{"n_experts": 96, "moe_layers": [0, 1, 2, 3, 4, 5, 6, 7, 8, 9, 10], "router_score": "sigmoid", "optimizer": "adamw"}
Below are experts of layer 2 (counted from 0) of a mixture-of-experts language model. Rows are named router (the router's row for the expert), up (a neuron's input weights, with its number) and show model dimensions 80-159. Each number is 500 + 40 x the weight over its row's rms, rounded and kept within 0 to 999. Numbers have three digits each.
After each expert's rows: "gets" lists some tokens that make up at least twice as much of what it gets as of all text. This comes from a sample of Wikipedia text that the model never trained on. Tokens count by the router's weight.

# expert 93
router:557520507557516532492508494496498512557479457459436522483407517479543542464591579427450507483476467555490512480527519597482483502497518469477488496465469548416493471465491483503502462517479482493542441524538469452434558488479458521410526528
up0:510475435493502488424537576480500487520492515504488535425479443595484513458522420593429512388481525468485454511473506532510488451499481471479557486485520601518565487468558528489484517458507489534479485475474479519508470571523556472512464547
up1:551443533458547514470437542493482544531517523512459381548513505541544551466557529461433482435484535465446484422483499536536536486453523555456447447497457528479471516498595533498440429516463494485469431496473494480484493481506448506485521561
up2:482448501499508517530498493429454500440469436455464520482480539469505471521560500458493471540505473458492530496435553447413487519432591489451518499530477560453555517480454467502547541456448432473517506528520515488427463466530469494460516486
up3:554436561503511493432509489555465479540466491564450515511487531435477454454534512520478564519443486448518550528506509523411471543532447566468509520507481549449491524454570445447524530509477444543475533544522525515481478488526518473488552509
up4:525574455546504513535507484494596563533523490544468494455475532494522547448501526518521612537468543462442503497521521556414489476554422451523453523412494455481460529497522526487507479507562463539447476501459476495408438477454521513499459512
up5:553495521512446514510450447558539529501425470406530467504450521487566457499457501478487438557488476565464487489534511497428469483480536470525398520474515489511491480470511531534518466481544573488512453517429514387467504537504508573440540464
up6:477508454504554500499595470470596497508534486469482510475487513493504554471545449413464476447578534525494536565465508482419522465589451488466441497479505447492502487496532525456481511517454466469413418575457541534477485465464493526504504517
up7:450485525552529553527450520463449534513546474549422513490504528561517470477549499550502512476476492422489552524494515494509477534417544432500506510451515532522527557502522471423497418565476439514566460524463483569521511453482486453507570488
up8:542441494484535546539542566496469455534454510454485448480499486462477529483516486516538523546490403516568493454511522545488458533549489513506583485464528476542487510534405429561512495540529454509501450454484434433521533569480499467498516576
up9:551507518509522467531532393490501507532476538490484473446495520470533523494483481464443491462476513495445474508529495562486520508516486512521494429564484501437527557490435466458555534577515515515544440526534526438464517490512494523570480528
up10:522549543543519452511527493502469549580487464503466513501506613558558544407513500440505575498515516520406460476472509478516553507532451465549478530497438503508551490492558487504521461535477532571466423536502500476457558487474492477499600538
up11:522563514465523500536459431535485472515558482553460600510455529518500519540576554486509538426424468526581495439493539526481521532493499541483529520477538505531526506432463499411504485492467468549555435498495543482519538544420401546481541546
gets: " b", " c", " p", " m", " r", " n"

# expert 40
router:578528500499490499478455499481492564489461507499477483540433462506502517414531614448481525474467465474523530529556549536479454522557518512562435464519457504438521528475538510524478451535420479523478485519546448466426536532532467542565536485
up0:538486506539498528562499475584451465522468469537488574489512450557524515454550512519512484471484510510507447487581485445519533480475474555456491537466444516434532543498531413486531436494501445487497464498482450413528478493541559533553471514
up1:451454517506455488453595481524466503558471474516602578483471463577479456537468499460507488468478427422544529551485521502442483534517559469499506457502495530475504514516534522491511475460485474502483485499485529471539459427527456531472529551
up2:471532450580475494605506489519558439456467533447451527475528475468569579512484573554494539577452548536437478521541514509523452509523486457489486509543519486548522453497465483486456480500546414508515545504465490460483492449448468488563434404
up3:460487563522497493582520515502473507514445486575419555491471485510564539499528496455478660556534512413473459515490527564520506561523472502548487550518509495470586457497498517523524533545518508569540526468489537460467464419482464506521432478
up4:547484488444536538457528486474409513493495516497499559471481552542469573484532562562524531513474524509528511474549487559447471533466514480477459440556436530547559523444535546498554508551424487482551562461457465482490515535535574490505477472
up5:494528506540511456542468452479479535488437534425516501481500526466556520428518508480465513524471541529493500519511553503585515533520472465489473530559485499465568503445488467500471465459447468572432490530493484503506492565555423468589483504
up6:551562457511520458454588495509563484469536493529471458503498554527479533507499500502526623457468510482471554465484443515432513519559485515539511429459491447531521547485534520539493561573558474459509481500564542510501531455510515487526466536
up7:456541547569515462550403446524485526493507551501448483462491452451520490520521492519478486493534499551446556545479555497509427579513515507579544496561491476502463542450499466554505426557506447463477527534454499437413536465564498488529436537
up8:503498503510485511488418448441486528566513553510494502554474556503518469621460470497482488524559495525459496514487601446472459525521580486600467482460502494472524430458439475462552497484478424471528462506513507465528490471565473467530536561
up9:501486473485481470536483491510475569490428483491499464455531484512500503582573500483482588564586531539475452499503469543508526529428501511527498460473506511440486477487531524513482513511468453525429476518472492475439501489427386508516495436
up10:512553473525513504521542459488565499487441580587555573562534512562484525476484505476497489509571523445536496525501555541462538500476456424473435517464474466513550491508503487473473503466441396513469484414474424415461524544450485440535512518
up11:518435494494512482493501499437485468510395479478535427499453582483487467455494518518511520447466498464501589530501533562448427507517564490433551519577476470483499493493458531534533498543433526531478423510525555471439534480468521519471498450
gets: " his", " a", " her", " has", "'s", " had"

# expert 17
router:488425496490470582499449535500497508493503452473486477479416473459509582466518539503490513550445406537515508474543547489462470487505560474592468452558480546512550491531483518501435457521445493519460481530511485479404499508485453563520552477
up0:501548524499448486561542503485397528534507594497560498499452535514554449477525537511431558520512520521448513549529487499522528491479531513468543460487435566459480515454565432501496453536539524483532499465562519466479520560516464492533535535
up1:428524497488501529467484501498499539559583599459494506452535526487457509546572521509525476535500474442535443505526522473521495426460520505461402513511446528450533520455462554547498483492493523554453480531590514453521555506447496531492557481
up2:491465512493445542513530497555581470429489459540556517397534519420428551504459516496513497527510461518451518484557555515487417451432507516484578433536504514474569538517461539514472492506499567473526466512521489485472500535526541508457557467
up3:511463579477522499546504524523520557533520486556533498498474482483428577426491579545534495466514533550541475429537478497516476425554479553523467459533473498476488547535501579568443493499451482459499540464475424465521467454521432535537456464
up4:548454445485501543417521463463511462502580529530560471498485509473501559463493601557499488511514525513451475493508508449542455430495508494596452463535506505446509514514511475520466550521499570435474496526480527502451559455554544558469525519
up5:411509502541499471547452474487464564474494434523493476517482487555493607491512509543516488535512504451519446498523513509473473442488506446527580533547515525550503507497503596527525508478446554493513452584479510417517554438495529544562438457
up6:559598537536469520555476549505497479447454486502456522508474484423496519464488457546481524497571493516450506478533519440473430565496520591516457462540539470487543445517523486538462426507474532523495496433462527495464524492496463565589550550
up7:529472494440561498441486478565524453501541505499482479458470526532524498544517493526405463504430442510522521502519487475413592517513453491543492526455486607488463465492489519532435514503511531493431502536530426522533510479518528568473535559
up8:542520429513390456518462561423417500476482459506477568455439491503455457447487490498524493480479451479412443479490535471483462492518509512550522406547503501472482451483505480515574456507455497531475496484503563477509507435536505491470543432
up9:473540492533443458541443492531508438488433528543485529487500467486498528506573489530514479503499486468449524548603551497448528534519454520498511521475467450450460467525542431479498471556543488480614566552524446485504544458522447565481489511
up10:565481506487525451513475433530534543443492465478461475437434504436539525532527468472396528529462486443477477469487520618404547513509503512516525542441522550491479554538509531518497460526536476499471449556501508516487560525399489526456519543
up11:476483522526493502472530427453517553531442495549401500478517483440485513407505503495458435532460488525495477520560541486493501496514500506523459487573490527518521461553447427557460523479518468498505512533513493485507570572460449530576362585
gets: " a", " an", " A", " first", " one", "A"

# expert 28
router:532510473518442534440500560446521520508484501498538522539426463523529489445570512456400493492520500506572496505582600473501429499499529487545463496545489560468520519528552502509494442537463552539471501540494494511415489501450528545586571539
up0:448576515533529503508505576492510521497448495571441596579458486448553530537480480536399609513474516538489474510486498546426526547531488535472509518511461559468551445531557478512512443478487494502506538510558532515489454462479465486590483415
up1:554494473502530522452490518480559427494464522472543461475517538481469455486484519453482501577467542493507568499557516558467501513569460502448434513463516501506530462508429507468539489623474489428512465482555538540526576569475493566527514364
up2:424503485436470444457435406473531566508538563557493523501469515497495528481508557496455565467486496497490535520507536488452451447519480506505536495531490558511500539512519474572504535534475519497534462635487440463515466555488520584562491555
up3:495453519527554558519541490429588477518429569533472496500511460512519583468572472429509563583516481472511518516483508590498499526560503433458487492501464491527468531467581483496471472485484492522529475527507498503486541567516498505465435431
up4:492524479465467550486525483527511463489550574470509544493507489515437518510572464484372474472516489447510461475592516404529498417441526447524444522467504541512516514597535489452482491596484510605458484503467514525452463505468504538550591499
up5:460469477451542543424494465417580553465443506544521460451499503551543483476515552501432538504511480508487518575558543509441444559494512486485527455558487502558530545479488537460478498519449550503531460595492433492473418475516530452600544559
up6:502432418540519520449452440522513477498537589482527451465497508493455463483540488493524442510475487473492578588540492458541500505413474555535469534506520516527563414570501516449429555527523510506510515451447476536526473538490530546555552532
up7:513522570472476527553497515501532542570472529561527491549458602466567520472529473432538465487529504560580473513509445532502518536442519484507448455451507513391528534504527558511456459501522539521588587575496561477455473438471522527503541545
up8:543527497522540389527504489542445439416511551484506544427491497475506563536590531478488536484481515500498543461471504482546571560561487545466524531421495563539512470595459477437504495498519526461399525525547455495508547538502441496432563534
up9:482479490497529527494454472426469527563493442411497552518525615443523495525523490552468578550509491512453571533492511515446541482530539479532441518549530488486498504497493498525509555501445493404506424483506538553443501465509488461554456547
up10:448534565523483477480520438509522501479445497441537386514505520427573487396511485510511456461535495449491563509448561437471456481469553602467464513427502576433553486487445468477460506491511503503496542512506504495534478494523471559504531489
up11:444539417515463474530473521482427529532458468542517526501512525425493535403567492574501462474513544520440454501536582520436516517503496544530485534539460566480588411516533465502436428548491534476485508462514436560489476492443518449512527453
gets: "'s", " York", "ton", " States", "ford", " London"

# expert 50
router:540478521549442499455486537543490591511496514501547508520405537459551515489591559485504522526472429468522487481492494543504483495477513472567427483547445550479515492556518514544445415536494479509526488483510455444440500521531505486531470452
up5:544467493537452434485521476523510496469544550569543410555537542510548575476520474477476506592602435445483561567491491503552477493503481556516408467510486497501538486520498468518476470589527497421548501479465518519516492573514519475565475522
up6:546523484515446454457471508505536491469510487525575487539526505474609467517520474527492540496483455533505532489504507504487519456557514509509379522500445533532456465521532519552462443506501542567523479514470396519533485502504478504570416532
up7:502502539624442506472540444535562530555447539474511458495525436476544469483474480569501531544426436489499474484525522474554589499442485474530538498497496540587479438524545438482501427567448552473495517507497440471526577512488505541458456546
up8:498504466487510484452482471553470510528537485552528417501540539522516534542514509430522455476502516473523575414478491489452566586494511500495466515532466554524478613502493536479518481470459583547500470456507453510499595413476435480462451517
up9:528438467563489473522480445501453482519508509500485505528536487477496570452441490482512448495465519426509508500493438531532454498463466534472563453518501514545497483529547403486401451522549510424513532519524429533536505461507519488521526477
up10:513464466429482518429520492525515511497529481507515612481488526455533514490581582482476543509465502522485472438499470518484434475543511476614541512549470463492591519436531461561481450541533448507488485487489514450456533460550445500530545542
up11:566508518467525469586519440515532503456432521481447434481459522612475491502488487573505507473477432534495504513515511504581507553520503541504438499481471464515482461516556466455528407446511472494495492520485510470509525500533530468543516532
up12:451508495570424504500621542536597489487456526491480511421546535474536606525501447535521499505500445482438496510513529466472533550473478449498450479520533485479560547492523491501518482520515432457469478576490544447481541514501495505460471552
up13:512546512502551490509597560528428518543496568490501479526541480423494528490526521450527476469472498474553471418500555511525528529496543488500549473561452616580508490514508396480453495504509460491500475438483424488533525430469543487510532504
up14:444552495468541459559457512495407524503467445525543490457486505516520531524556495477518524556496473528453526542483512527532472558469476455560438523567449415494519533436540549561521473487451429490468479527516463507493504588461411441534493559
up15:485505508493523512550451475517604516489482568561485512536359555458509444464553515513512375489540453496480451537468469509464506466534502568505510528476448482392444503507494542537513438469563560481477503513535546481492482516526486526504482583
up16:521487505499482538526571517490553466440481516546466494486506489522550564441570534481443469547502500545560487478564543491449393522500507512538534475513428535527472517428538542473458525473455521490454492518508482441512485502473461527571499525
gets: " |", " —", " 0;", " 0", " 1", " 2"

# expert 23
router:542497522495460540563499544569490492534543543513476507535443483493531542467515581464425513506463439473471531478583513538519462502522579517515468510451423556418497513541463471470479445528485494531466545525530438437357479500472485510560523547
up0:429453540513507492475518472519580545526522382441494482457482512496507493513531548468504467424536517504482486507493533531475519455539561452536497537489493518425506521425484488475509520498457543486462423492437528463469478447418498516567456529
up1:427539524505519481437464559454457547531531566534501495439513494543447520419530506557430531587472515458466501432514524416526465448462512464527458537480480607558480413517497499451487461522495494473463524507540476481467465516525505526522511530
up2:494435559521514472492523561497480447541524498547468467511476596580519479453553529523475492557522518586483492492505492479475462451545581541528493547484454533462437488543551468505483537524451512437541551508475421481469482473469425521548449500
up3:518510501490505482482493541429441516439520552537529451535429515543458493530516494428538437547494530486563462552541633482473587563512491456514462510526469525468536470489588545518473482476421465473547507511457500520446470468448476433501553553
up4:524455602506451510554556501461554464591428505471508457530496514480444508492517552463487465600513509525581509510465553457475475495493517507470428501498536504483444533576418476505498525513458445508501487469444440483486541520481509517642504497
up5:463542533501438546528473473519444478522527495526452519538495481537528521506440514478479502572556451416495482503528533512456447506507482524555512473473524505384445525598507553420415459488523492530499500437506503410451477433473496480509504501
up6:518468475403469492514490585526521475554498495569511566513444508521501446569449425460489490543435486447507538494490505453507530494493508459533522432491552527432474531433408504559500491549531522556507503492570461512430506449542512508504522505
up7:577522450545517535541429540565575501494478493520443515519480530418488516501489520465478496530495540493523525487486487451428473502464556423512528450509489469561486547549527484509544423490540460502429512480529571495389543482532471536481426511
up8:523526469501465460476454508562423423545520541516425485514483462559502544520508597499491551430478506374534433469561542606498505476490508493491503538522515500515547501529513514581477485498494481584505492532469468505518511492558487491500510527
up9:492572517450466494559462514546501503517549579526439486485500516408561505482523563518493544388500536481469553426482554463498509452425531538527484510466415488412473496553514487499488477593498560532533498517501540478485486503443476461525448559
up10:508489490518557511468538425491493502543554531498502497497500528403452601500470571603553484497485569459470453509506518488498416539490499485527463512526485480475492612485415438452509531472424518441542505509493470500507501466454483506527521540
up11:499481449520503443544482446576461501536453515506506480490465527563502484493579528488513471478496504517486512418432529453555537437518542548496450441471466461507500453522570565503518495494463416545562535459486508497521539516495469457504484504
gets: " f", " s", " F", "f", " t", " d"

# expert 85
router:487597503521428519572527523499496511498484543512451560537394495470522549524546596507476525522516477526479532514585557545520447503465557495568453471479409518497501469443444491493438513546527577517473551472547443420470524520479456520516480460
up0:448513496512462504560511531516469461469500524444517542574393441470506484542535552514524481551544535570532501556494487549467454477498519537508539547503456508468480533499534570583497518581495554546465492567537498474456475484462468484514472457
up1:559575467565478498507511548531515434477488536427496504534463481537495556525459498549546485489525502538537596596503521549525517509419560500522501519513491486456512492528477546489477499578508436468452424495489473468488574485427458541528470552
up2:456527530507440477563508534461465546507480559533489486506514560476458528498523459545539531497534523376532486505492405544408438508470541450533427481523519456550512540489390519541516479544443534466481536446573542467447437546532462444470494492
up3:442497486513468511432573509522486546454485556544492475545461529529484529524537550448533428509483585491562474610539512516544540518505467460489491508468441524536485495493483497515545526572516493485437485539496438482486499513512443443592479595
up4:510515436550409536552571473566469500503474448495454555535467514477522484520537473479542563522574442476501456461582463423465557456512466492540449524514483500511523516504516470511483498491482476490497554454472441517509517467554562536549472512
up5:494486519503539528464462507535467509415508538507506477548459514456494501500541590470510527561543481517548475508474471590567502478455501450486480487519451461495466507525542424479489507546477443522460552504456500484481480483480441487591513574
up6:548530551502475558507438573461435494494546464504482450544458569523509524484529490540514536457536503605504475492549572515544521451475512510494469568483472510539537521488576598580484526560494508595449491527445538485443521524511542528525537503
up7:520480486565518510551508484549463536449501543487459534491405489513549602554518526566520479455540546471599489455565468484443504481495562457495459456466488490545481491484462455561502552539468514439411506515384523515470491467477417454479507472
up8:500489551491552481454493537472476488472501510528538542560467483574486535542503513528505595510436524490565542542564537512536513465513466487484516522495440523539545499487458559618551453491472460551446485536475494532453469511458431463506451448
up9:475533394472552525535552516575471532586511507624462502480465494487479510553466548544532578519448525464528459469553490505516499484535455420522488534565495502462493475489515562508491492510485494479505499544491504461400572452397517527514490454
up10:425549424501509486530505482535505563512531596495510520413490480437536470438482476486560495549389486435474597509500481563484502468513530493494503417487460504494500487458517576579467457512551489532471556526466474487404551463509468518511512542
up11:524550516498466473479528482511546523433548561505506533548482456528515481488476481494484556497513426592538550487578551567518465492444580460588471463494500515451576511461428480470433494560477541473469537472554465414469553534474505543546446581
gets: "in", "re", "c", " pre", "ro", "im"

# expert 22
router:530510511558487496438522466479524501491474491514443489465453524454476499468495523544392540482478435497473509447530600492460524505516501498541473518502397552464547523466468512556457444546494534487551489555521448439481499472441526521541548470
up0:542460532520463490463589561522462505492468556476509500526484492520546516519491435491446503463473476527426527539453489498470506473569496486467589571513430524433489513483424516460486519545549497470547446460474603513485431420477518530484551434
up1:446506487533509448510504506442529498485535444529430537522478588505460472472468564527485451491524491560444520483474517501523497477437530535497546485444508501510479493532463486523513508480451477515499514466552465503468498570437516538429502534
up2:538473511531564466501496454533492466462476483479471473450482527490529582415546526433466570540466488494426569480494523542476583559547450513519465529532423535550489516534477549431515463529523484449531518584511469541530463563471450508508397473
up3:503549507545522475461550510509537435469457490506448564518487508529457452529503557512543568447517446531454530523479575501439484570459434524525559477473462525421520548589499466542436519602497468596565527566481517530500518502475522470512465579
up4:570462516538493527456565449520607471498440626504510503420480494507458420498504522464451457448431423444519527533551473549418508498528545489516476530539482504508494458515510477478452548526548509523460548533524471491490536503485549512466507525
up5:500496529578478494435578506429497539446569485511579464534480536495491451471521470539500506498522537541491473490497464504496534524498508429528440492590530501511494475542483501444493512498476515427442487520510511503500452538437473543415485436
up6:518452552519538484496549433518521463474474536524535581494527492525501516557503481520443512549483486475500481503569460487524482554407438414455469517478504538452487487510429508512485476467503451528508461578475475443505489545459457488542519440
up7:400515529467488398522520523456557454534395470508428475448531457497444482447476492528497505531488396489470466489466517557464507565476434485496533516581475512474530479456515498549454494504458495529570491525430582483448567481517431586529534534
up8:506506560528477408508506577492545514490449458450409510465529501519545547468479517507408497559511519474500445474471485561510526474495445521507475496566501518513578542447528477495435425455481475452521483486519456490488445477474458560524475557
up9:541475506470476510497495475492514485432480431529480503533489499502527519493500520559480481500454520416540523504478525508478563524538488559556448487470509524492549518539608475491449409527400481515549482502486433517511519422499501453550531515
up10:555543559555459453572494494566484543455501471573489501462503418499456479479510559546482506495563482469479449491489554496436521529469518577568483505539491528560548421497523516462474477514493487483455485600470486492494552563473490526545459566
up11:501532574525569510485472460518511493506475475419474503507509419577462542432511586518490512483572515475482515554430526447541547484464542546505517559473467482537570504405504459428485381488487491440486446504469517481541517537486441586520515509
gets: " his", " its", " their", " other", " two", " all"

# expert 6
router:550488440505488520511468503485516566535519471485507527497452495496524501492522571483493573438463474457532524493580508545496426463473465479519500466541446560484482506540540459479523453516446496476505536488478464478462503531517476562504453453
up0:519532516446555516490441476505463552474546443560522538526481455544447501453513506498435507471538490537461523539479549511505448529454492471462511505542517502511439414446451517513469464560439451528506527491528412528534518560516485602501539481
up1:462519474464529506523516576519413469550508484464470359461501480539487462547523565498525436502448445447509571502555516478549492490587543529560474490473466573504432480512485489474519507516516496483558528478493510504550532567482467453544441490
up2:525518399501456516464509503561535517487494481542533527510533483504503520542493488416488531493523515483437496518468532588514564440461460484558529443569511496506487530525513506487504412516495582468410491589488495405464460540513408543466505537
up3:446535469416510504453484537535446492600534493512464511477535490424539476505548596487483520492453470485529371558517585513549482460467524438555485491458507507553468509533552491522466491530502497524469540466473524475476500464456526495524480463
up4:465473505482533512544482482409575523469475446519563533464495398514460559475442518525506496464487514508492598454535438496508451511463410485545490503467480498513533428512550516467536439505460490501490526544489422460452531516477483587450497469
up5:505481455620437550548458456463529528477470473584494504573483482413438492508501472451475479485506495472442449490541538549465501464449471514498542509413503468441443485537514498460522514513542583529506498503505522484445536487424524608582520469
up6:510453489623524518576513455451607532497503503508449528459475554454486518503529536478516520511487506510435562491591434436465449505495527483492554542556484566499552531542452477528485442531546509512500410506502462477510549595559528537464471572
up7:547511467456451529478418518487509495512480500541525541449504482506487474450467545513512562458494517565511523461601476486470485517582510563450539495550494542464504470527502451469543439548487485504479501463473513418505536548445567517551465466
up8:488488535439466531540441556448517542518520480515482498558434483543496478470465513471531499472530510504521537488487561523503541487469516476477527419487502510484497419450479487510504502483491445487482586462518419553508533447531545503549502470
up9:503498423518472546527530583495563510482543540528502500494554480479496509513572575449472522470452478437520498403497449441477523545468493447538504494498501514542526555521542446514459517546478495499528409531478536464487525470542513606556504569
up10:464519452551533476491435495447526501488503485462487559487460559508516471460571575444514490463475470476515528482480515523489431473512534459460484450550504554503507564564512460440475503452499477487502554625461458469522566447526490568468445524
up11:504540465579441533507540542493541520487560503474500471484467441486555512497508473559532490472452486457559574406529436525457474499466445470464492487501491524481461512512556531471511446477492543486519494505483501437489557475458503512461461448
gets: " |", " ", " –", " as", ";", " -"

# expert 66
router:534518474520461491532544471525521494478515522553537522530418509473498524490573574484485484456512481504537496471520543550491476478463522485625499482516470561486521556483479521458460468552486430517466475513552488491457549517488524546540530515
up0:478522572457480495464610452466516515491444501596502453542496534510539490535505624543527497478542485505489517548539504509549516496472457508572604531546491485547533532482516478436577481474464461506497499473539522467487555497525484523549535552
up1:488498528540445519551476504544465559491523423606514537527444505545479513499565509475462529493496570550506496507448531494480420427543499430539500459527437487502518430514436442467523468511420518443544438516511480541523467478512508464553533573
up2:534508527455513434523549564521557538520474519526517562521512519415561503500532486539535491509525553589475496548488477499550533472546486495530437533497504489531463455502529553481455480524473515486507505535488550477555518419474448466487412559
up3:485518532464506498536440587548588481528513496431564434487463506463542501436467482432436436520477535533552527456510501505463551556497401402559411491479502487427451502539425480520497500559504474597550461528479527545495464538541494484483498508
up4:428497444468549484521465496552470451554570553545513501495476498515511580494518516467510528477483552445483501469497563465457519399448570515585494514479513504419509479476470572486497491507522466475477521517497503564534527545492517509551529477
up5:515543526534508482445471488546503582521435476456549530510489515477550518430508498471515505467513524533541463450526487476530514453527533473536447509516465438501506571544530507529475494535487412458485447526472451561462414506509498463578528528
up6:505472615468530515508525530587550501519462523519441467477524516432537541510513462464414491537502497491384469561497442527492497515516418473505522525442473517519516528554421472460553513539545453551530441445480496497502476548522527466554420564
up7:524387630516570479545548496552494499517451513475361451488533507494479529527482531494528475525497477557418512469459533515478450563477470538461507505434492512517559518478478485562502482547492534502525486528497411503486463497529484470571459530
up8:505439528541514485568571497521580473583512611487477540582541550511435469498472559475454556466469509491460534530523485497529504457450470500527516498458530513470477525498518454461463543547491509532486534536571481475506552492494497545480546527
up9:435466472431509488524534502561521467541567484503538488443482461439468505524537606487480541489481399427452445511511468527533519507436485459518500498471521508400453483512521468507512452563545437515438464472531467513535482493449525547516502541
up10:439515504554539470530440458462506496492516547503459527523484509545520508493555562532516537448523454507580528561502541497465545471449590497508536554491493553513458487498515512468472526560543478541494530454468563512439538580543504458527560538
up11:538471474470508520525517499501571519513441545492461409514486471535473497562548546517521455540497518458554500449502538534481478512469485456506510503537536503585523514533462453492424505601473444490520444515433546479515527431527531474535476492
gets: "a", "i", "o", "ia", "u", "ina"

# expert 64
router:525510456510466499499482563505499511462425522471485521435454488513519547516543594504514472494492407519525506547550511580494472512542522465593507493517440503482539549481412553473431465621518483524522524504530494457387471517523505538484528469
up0:501512507446558555433522435437495492496516486550442412434504460477484422503545526461536472566510471494512550484513545457494473505536575529440497480436474528513452581551477545545448516513476523542455500531433531439515493358505478479536478537
up1:503543453535489467575553483563537477452477455492478512473462481445532499569463521445473478533520474504574509474520579418451479515524479439560531543474530480461536418481476502502492463566480535518510460607465502419440534502488435514484461468
up2:518509491476478554480461504551457468432508532450523508478456519452572500481525587508509418502430522465528550559508504491456464470513492428541495431470510498465602477503448509469496495499513539539461482479552528458460513521536542526530536510
up3:552541433418488496414530560547488533540531471514500474487466501513488487523534466582505452464434547497460509522531507518436565500563484494462463360456520502471449511401556539529448451442543449505534516467533446530471478450450553479507524482
up4:618476556517520564477446542524464502504499567465488536529497466485491574402520450540498542503531424569489536566502489501499481470530574521514492479487466500480581458527550580548511524530506475544408540523493556506573486451482472556520483424
up5:508557511491462536488494519519470539551567568486477578521483488595458474517509475483527580511480423533554487456498482504469507490522491420520482469454476478481586563525511570546527515533509509499456565497462506493455511581454453469499561480
up6:548428404593444505555450493479499541567493555477514553492492444435562536519456465562519539461430469470452534494531461473537486538516475492532570503502497535429476540512562509511504494539495507486527519435430492536487488579529519473483489456
up7:454469461573529455596446553542460477444530593472473509492498524508462493484517510548501550490479504514530581482511531480492479534508540474555496546498487499501556533521507560580474505574495469452518497528501522479470542535497504517462525463
up8:463589454441436440506432572462526450459499583543524510518403528512501570518487517515521461432484482478542521441572522490494538510487487563525443507490511496455556515470533505557529446556498463481455479469557519506416565515481507478496564451
up9:461502428512560588511492528517514549499461526464392524525498466483463547531507544488509463507417540467513452513504491545517403500475488584565428485564475525475461518538533456501537472520505531476477458515537436509439444535510497560438515462
up10:492423515499427529515536422521451441398428483507528386492474513512534542539565468472513436540583480530561505485482531530515443453492471449539515467526528579509559514406438472461509497480531469501520528509434519488523510482548492497513542525
up11:500554466468474504463486549507458549498560502511410657471479520518508546480581503514525484464576503508539501459501529535427529410441565510547546544548513504476454470542483549453449529589491460500485548527445519503456519503526423472535559472
gets: "o", " part", "a", "as", "on", "ra"

# expert 30
router:535505473525437503508487544447543510512490554555545518522406507538498497462511511484481497424482458473509459422548521507515470509485488520587521448569465547457539462535518478473444437552467491531432458489535496447491474492534530523459480412
up0:445482551589468463537509544508495575473505549513542505419499472501518472575449551484424565549486545491507520439501458515472452522448500460514477445584495528417447534480467518499446496501534542497418504530558516553482490497541521524517467440
up1:519523445501487494515511534496479541545532431585485450509444526472449508512491505539518548481489478459509453540479515499487452522439467509534580466483474500480430431495531433510477452482454586492499459513484454452484433471410453491461426489
up2:476509521416556484524582501475494509457472548520393512545492534530542461563527524423491484509518483439523488541489532490520506461535572526510422509561491483448492486502507500553471452553499541465537503508475485457463459440557415446521480549
up3:482495459384459544607532529523568531522515565575528560413487553519530495503479586405463519523536473547538486497497557527533484523519475493527477465474480525510534488493527465485456465586492530558532482483449476489452414543541510544526484463
up4:528452515431412533439481483542539453513504491562508536530494581482503528534481514482415470475525400491528443487482486449474520497571484566512528450506498516398549482455500500482438483582510499483518511565468531504512519530492506576497537433
up5:473523589518502503529486478448486559460423469584426525475518542484524516502544479505524504491544497444518546498490507518433496528493462549516518502516495483526470453486450510442524450454450428532471484463489527575489565579408512576569547501
up6:553475502540484542602487513490501579536516550572540499455459530484500463560442510529506545507514519501503469457535474504569549486488458434536462475499503469456434510526538495515465523473527492498410491499502540498493557408483519536523548514
up7:481535455525481451496570530524556496482467516488486501442516496519448487551535471533513559464514474549464524499468487506493480464503466503547467488526492494565507557482515474444528480503454484570491452499481503413413511507463500469489490538
up8:515454493576492494483516538532570547551437508577466454450504565482556515568489522483526499492462445472446525500505528498563484530460569511472466535526506543477490458503479480469427546518511426457566521505437524468474457486497466483523440462
up9:560495479535546493547434455573534528514427506504435518487424603526432467527518539449516519473524526478515550497558514444468521500494551499481508527480457568407440486531548488484500462471481501555478495462476499513451602524545540511535510525
up10:440540493531527443412528465511463473509538489531510448510493513467469529497492496539481582649518506506449541462539496475419532463470496530517508535469492528509507471517522602502487447459463461518470472473591502452505488469530514526483470459
up11:539528456424492555553502483464529473534448515541510491506494504432549504503495496574464561489526510572484485519534603567444447517524464504523506501516519523461436430460487471515464467560472511546522481494495493531536528499440529519501514435
gets: " |", " City", " County", "land", " Street", " Park"